config = dict(
    n_layer=10,
    d_model=160,
    n_experts=80,
    d_shared_expert=64,
    moe_layers=[2, 3, 4, 5, 6, 7, 8, 9],
    normalize_top_k=False,
    balance_loss=0.00342,
    balance_bias=False,
    lr_router=0.00217,
    norm_eps=1e-06,
    optimizer='soap_variant',
    lr=0.00581,
    beta1=0.95,
    train_tokens=339600000,
)
Below are experts of layer 6 (counted from 0) of a mixture-of-experts language model. Rows are named router (the router's row for the expert), down (a neuron's output weights, with its number) and show model dimensions 0-159. Each number is 128 + 24 x the weight over its row's rms, rounded and kept within 0 to 255. Numbers have three digits each.
Before each expert's rows: "raises" lists some tokens whose logits its average output raises strongly, later layers aside; "comes before" lists some tokens at least twice as common just after its tokens as in all text. This comes from a sample of Wikipedia text that the model never trained on. Tokens count by the router's weight.

# expert 66
raises: "4", "1", "2", "5", "8", "9"
comes before: "1", "5", "3", "2", "0", "4"
router:174128129169142129101142165104141143127143150073124108100128118152120133122122091076159136138149148121098079097118164131113077158141109141129115099124171127076146127128116098107160125115167112130092124133118138151143144145109145119139157120108147122164152083152151125089138146130132155161128100147127115115158133112154147169132167084109138059136112137130109147089119105086160120107179101134147155109150089141142107155103164167118159127116128123128126117120107131153133163118084114
down0:120145133127131140149131124136145110123130103094133116152132103157108151088143091124099147117135150126120112098141117133140105139166096131124117114106128089161109119130145131123139112087133105098161144138131133176147127144103116118149137117147104117160090084159143185118164147124147099128124107137131155129171165110123174215138128116085146083162109131121134094107046095107112130141158123121157130113135119139097148131113197165142122130156135122142102150154173127111121132123091093
down1:167057094136138121115148149159163148150127152143145120126153148134122114111143128152113072092148184106132126133113101119131168140150068125128163115136123093139072103148118143090169095148143105156130133133148090088140143135117142127098141107132089132121158146160143123120128108145098107135136149126145116166112134075105099129106141102107107151092147160163082116088138139129118150126114178131129118118125149109105142131126112156079135123110109078129155141163162144115093126165134131
down2:139091173150138140123135110131113141133129128162149127085112084119140164113141123120164109134119110096160122110149126144096131157107120125108138122106179213131163143135126136147147140130141132125095144146133170152168108162121125133145149129144109123088100129123109133159143130113168152121137107178148137145105162115133147099133137161086128124189136160128160146130144148163128140114120098115125156126165162108103108136152121154095127188163141188151130134157146173180158144122109141
down3:122129138117108178152098123075114130111125134133133107153114120156145153105152109122077128138129133117102097169102125136123152117138128153095122117093124134141124131156155125134123139088145075107105096137093111127166113089131089129126129207156125080136117112094098121137150146132131138145136131123136135078118140123171125125169099103096059184099119163120164134125097120141156130159097147136152115102127156088126148114128131153152110170136114180123125132131097096129100104107156105
down4:095107119118157110137142126139104108145131134142113089159141107130128115119123127114103147165094099147115133114170170158100128133104112164153125122110157161148156136157163114151109167153111100097147102153144143147131108151143178105142101159135152061176146129165165169123160126132138143160120087149113120152058137117132111185143148116144157093115123144137115160153093150109131118101150142156112109151106092150181135124119135129145154119098149183100128125113106141117151111112135108
down5:178085116118094141161136110135133145129135127110175138130125130105106115144114100131182123109135110142120128127158110107119115137142126113157097084115158104125125131153169083117115129167124111129091122183142075109144137135150137115148126068097136136137151123086153185122149107102116154140122137133130095122101128167130118120105108091146147096119133069116168106156100116085127138115146171085118132127116075108133132119162169117126131141105154145084119118151134092099134127086097161
down6:144116121149108122140122103114091108153144144108119129135113111151071129113164156115102122105109117141130123118102085095153086123120152095120135081112164172120096122121100122130140145143165122119152165115075100134132148110116129127144127170141141149128128086091158163105119148056144051127144084112117138151154163159145151138158108117140156151095128124094128150134131100110123105093137156103146138108099142109144160141157137115144152139166159112124110164126187119099116128145154107
down7:112088114141135133117154139098153094099133106147140119133098137157123195138152117130138148131141109140134157206094101108132118120148135154119136138087142134127139139076095140166161133126139143143112111131136125112079103145149125069084165075142101112154142131161126129129135135088131110120105145134091083158128117090160112113095125185151133127154124119159094155087120132148153113120125110143136126115138133104146142128131095099139117117132117160139110119158167161132153162156061131
down8:124121133126154116116126109160125152136177146122142142127122109136137115130112082127132161128112159145119128104145157137101133143110131148181135189133092109126116174143115113178068125182098126121118117082104096082130106132094137143151098157165106149106137136121134126121163104083142126115116110151097175140123131112086114142071123136090142097091116154117115124136097129132140114145145082085169119175164123100141143110126109092093120141109136110134113106111142175151149091129125148
down9:144163136096116088105162115133169098119128158120145137126156129206137106125136116121120158089107123161118122101100119107138085095152166147089151139124127126097107137101124131170085125139125162129094113132158156125141153139163106126155136104101131133103110139159133111194117085121158106132146103133126110130135117092138172128075102087133153129107170132115111126141123119149153145162145093120103129150121144190146146129079137103119131131127161149136142142133176158131101157124092152
down10:119107129130117087164106130109137106183123078132087154165162103128158080115138107107091108123123084116106162145088146128158164127134125137106126115105122181120156109113137125134136134160094138144097092096141119130088123093110134089111115172139137124130123138113105137145133129153109162077118106123130090126143156144121095088133172141095127105127138095171122137121140159157125108115148147129092164148119099083128137104146116068092134133100150163129111142138114169100094106138129157
down11:146133155073169124153097111143117094158131115128142128124128076160120118107130123115141157119111131149132141100142122102086126140139147139132165134145134096129138133117137119112121111114140153090169132128153100112097103072142139115161121168132134097097130151095153138120078149124122134171127123162168068145105180151116115141042143130138151160152129166164099144089136126152135141124102155107135130102114168123120142107136140132138078144085147100080154139128134168117137114136148112
down12:129117154099133171131099165111081101104097104117140140165168133102133117121107177174101149142131139087142116152129132123111182138133101091112164126125160126115156152101110116121145111144125097127148128090084090113147158167119122085139095145103144157152078161118076114109105144129099131118085118135137163088120164142123126111126145145106143151100169137141134129127120135147126133110077137091166165140128119106097150132097109162143108094153119126111118101144152168128155120160156117
down13:142138140110066145115119127156138132111101141149135083141167100125088154123096105167187077114117137119119103141138153104130111127117114114099090144103083137123124086152085117173113159127130138149150126151147126093151125118182128084141083173127102138088112161130143112106115174154134148111120164150104167155110104160134138138131126119101126129092074126102101119115100121135098145118108152126112122156158160121127114130117104122130077139102122115110113122129090153174127098112114151
down14:181093133138121163159158069124134130094131138174151099130067122123091122148118116106100125095137128068154105154150115154175116152155127153104119113129088098107136104110126113139127130067127130159105125138182091107139113132134115121101146135118158120135121128145105145116105105157143131119095120180172127158138143112123139146144121073118135104149132160151128116098134173150126191134117123168125133142112159183128099138097132134131162163127144110142114123137141096121099109133126123
down15:152132125170129128180077134114145163145166123132111131116068092087119141107088144106091151117114159146155107134140125142138106135104083140058112126117133093146105156151142078156120119109150175101145128146156132173123158112109130126105128140109112153138142126132130141083107145137102148163103144128136110128095112113103121144124146097093117151146127123154084117161157134081149131119126114112149119123179144129081109111136131132134134104084119093096133137172138153166093091124102128
down16:133155161088136169098120122099154151153147143166104133110157125120174139082143140106091173115116148122155150159104138152110160093123114146125139131134119157118090118132094142123182162096122144118165173149119156117130093154162093131130136128135138148154133108097133126116103155123112123118171137099115109096098122155115153144131123140152164120153123102125098106155147159103163142135135208114101140145120146133129111137137119137139155119127066165111098108124076163122087092120143101
down17:162131112101162123127148099140135128115133103143108124137109120107087121174140161150138114117147138158159078076123111141142113119128093136114121085130212131135084137119137101134120175146116088148085142128091144130122143104110137141162139142103108146111126125149106133159093147087128117135078130078163136108152148114093086124147134125132139126112127151118165110168096119090092139152128092171139111107120139117087173170117133133144139130112144112131176179120130129143128120116155090
down18:126116097139164126121113135148127145131076129139152118119128126149141177099112199102155146147139124095115126149142133159138092111122122124089146086135121177121134120105124127098143121147149138090089109146135100175115140116083139161115143177153153127113110123112132136113111153160092113120163094181136149109132141097095158138133114122084110148137114137118123134112081112153093180131136136114141127145148152127063104150129075090131116098118090168099088152128156106129144108134140150
down19:102126093128141118141137072146133113123160122111153064124136132146111121128187107154111140164128122113098132144170123132175151146122146158131127164117110166112122138110109132150135109100149132137105157158157136125129143126166125119141179119159157093156120140122134076119158100124146103127114139126097144105139152074129115137097144104110130113115116174173124136125141054131101110114143138137134115125123167140160149163132103099100108124099148125196151120133167126157135142062119128
down20:114119147151116127126112124132183143083183090106076151086112118145084123129144103077140144108107090105098129098148125075154122179137121160131131126133082104112101183146176124156163121137157128130146114179127113132147109195120129132120125132115126078111135095111149131113121172148152120142103130118127123160114111094146142131139111101139148101123105132148114112132124126096126140167185140099156147107103094116119139096145139136103158123116107093130122122097172122148132117144137137
down21:088155144171125145123113144132118104134126178163142115123131117091130113171145113098123113079143139125090136135188165111208101115134115170169137145141142095086101108136117128140102138137111150098104162128100165103095149109178125124151124107157138118143164077125145117123102118155129125111105161141100104121129155142155138161116134141111098171108114102106103130114103152091115147135160130150105102142149097128139104155104126135143092135135154106148108125139139100103146125105147188
down22:137116082118131138119106158151157114079099135056175163140133123122124124121135156137146148121157158109106111169139127114097153148140080080118141125084105105130158133138146126110116075160137135139120151122092155064094108123146123129147102121092132147130113106111130091100147175160110114125129125084081150140133168106143120120116126136128111102150144149157130158152155106096138151141131113147164093105147120137099146106102136144150122118131108094142105076142131134087120096143079113
down23:122192155117134131121172108124155115136158149144128086158120154111123146122105085129140148147111117155118125147081091121143104086112119102150120139113124134157150118108127124143108151132109152159132145099113128114145132122199174176148150136142108113158145121118067151152123131110177142142099141105111130098077194128099157155113100114174146149124141161128090109144128144142119094112110138130144117157078104144147161089145151109134103136168119129127134134104144092126139096119095141
down24:117115162122149115121093107193099129078122122132140105117136138160110107151128127110115098117116171137118085125112165135124124135099129135124177081144128130145130093128115135142152160170142136098128122092123123115119085139093117128123120080115106139142160073087137125112188114110097129142118131135132148161091140122115096115169116180173145127172131106134118148095175102148138137105133078153141156150115116136170141117150155099084146090144098125142129105148115120102148121153121168
down25:149092105166137099145111176114158141128114151124113174131103136138102157129143170143128104117168140114121122104133117132134124159116166085075154131119125101098149117079102133136169171134135137124096164134176159106140140120082156142118126088161120129105095119129131152108169115098090109083131169164156118119102122106106121082119143155113123116163154128091122151115168154119158114133127108159143121120161145149101119121187122136109150106117142127123138106083113120121131126180094145
down26:124187143159136120100153090091150090161122139137134095092185132160121125132152104124116084098102101131124135136127149133121142142105165090129121160161163136121133117119114157125128099125099142185085140168123126133131187085149136104151114124144187148122136105136122130151141140092128113115131146154105171160143110122157131134132118144117120113105149150111101100140133074172151116131160146102127150139128126144116129164154128113058150117121159146160115135097129091159152122096103149
down27:105123148162085116126127138146150150112089121180138090138113150109148112146114140140144161111124092161102106135180146155190106147137119119105133108135117157164137150134135184155136097084128122109141141102133145096079173157130139135160111086142115143086123142126133154136124119110150171163128115131136134118130138153088131123154102111146151114144115086146126156135085108172104134129127166173152105119109102112143163124094162115145147150107145113142153108100129128115155158096182089
down28:149148147124099184112115127161152100158133101133143124145169116125146125143108160120134137123148154142080101169125142147100139114158130140140105133146114146129093115169187139140102121111091144134123128160145117147097144085155134139146136107133120115127128129151141128159069111145081161141110119151133145064110127111107113159141119118083150142090111110125144137118092110106063141141132164173120134173151146174112137141108112140140092127090160147147114098122122113136155141096164072
down29:093147126150118113099167120113154117115112134175169115133184118139139140137137115129189098152149088157125092100119117141120104156143140184109110140207118150144148129141076163132095109127156163108136154140146122077090133130159121132143151174131130099143120125112134151105138139107132161127141130128137168097148134125144157124106097115115112129098135136112128164097127107144109130091135102090149110116070126117114107154112152112112138117145102081142140115111192133136147146151141094
down30:128104123112150110123142118149149125172124134092099112092167123127110140153072145129145087162160132130149128105144123120116146138168121156132127149107136201115104159107106128128141182170150106126186124147125155166102133163097104076086081146099185128143130108154150134115147094129125154147095124093129118138119111173170143146122114143147129119124159117116092130142146148149096126109104149114099076116110126140121123142136155142150157159112153129134103077139143144149161114115132146
down31:119126145098067145132161077137141136125141081161139152155156154135130126124148105150134135121142108141116142162086141114145166142121129115149134142149141147120119127113133154119119110145101129135121115056147141106172139135148132135114140146093169125144105126117122153117153137118087137097142108145141147111094126142128139127158127152110161139129100131146151102135180152167081153132128113109117100136057143111104099081148085142103086062090114130152174135134094107116089110126164093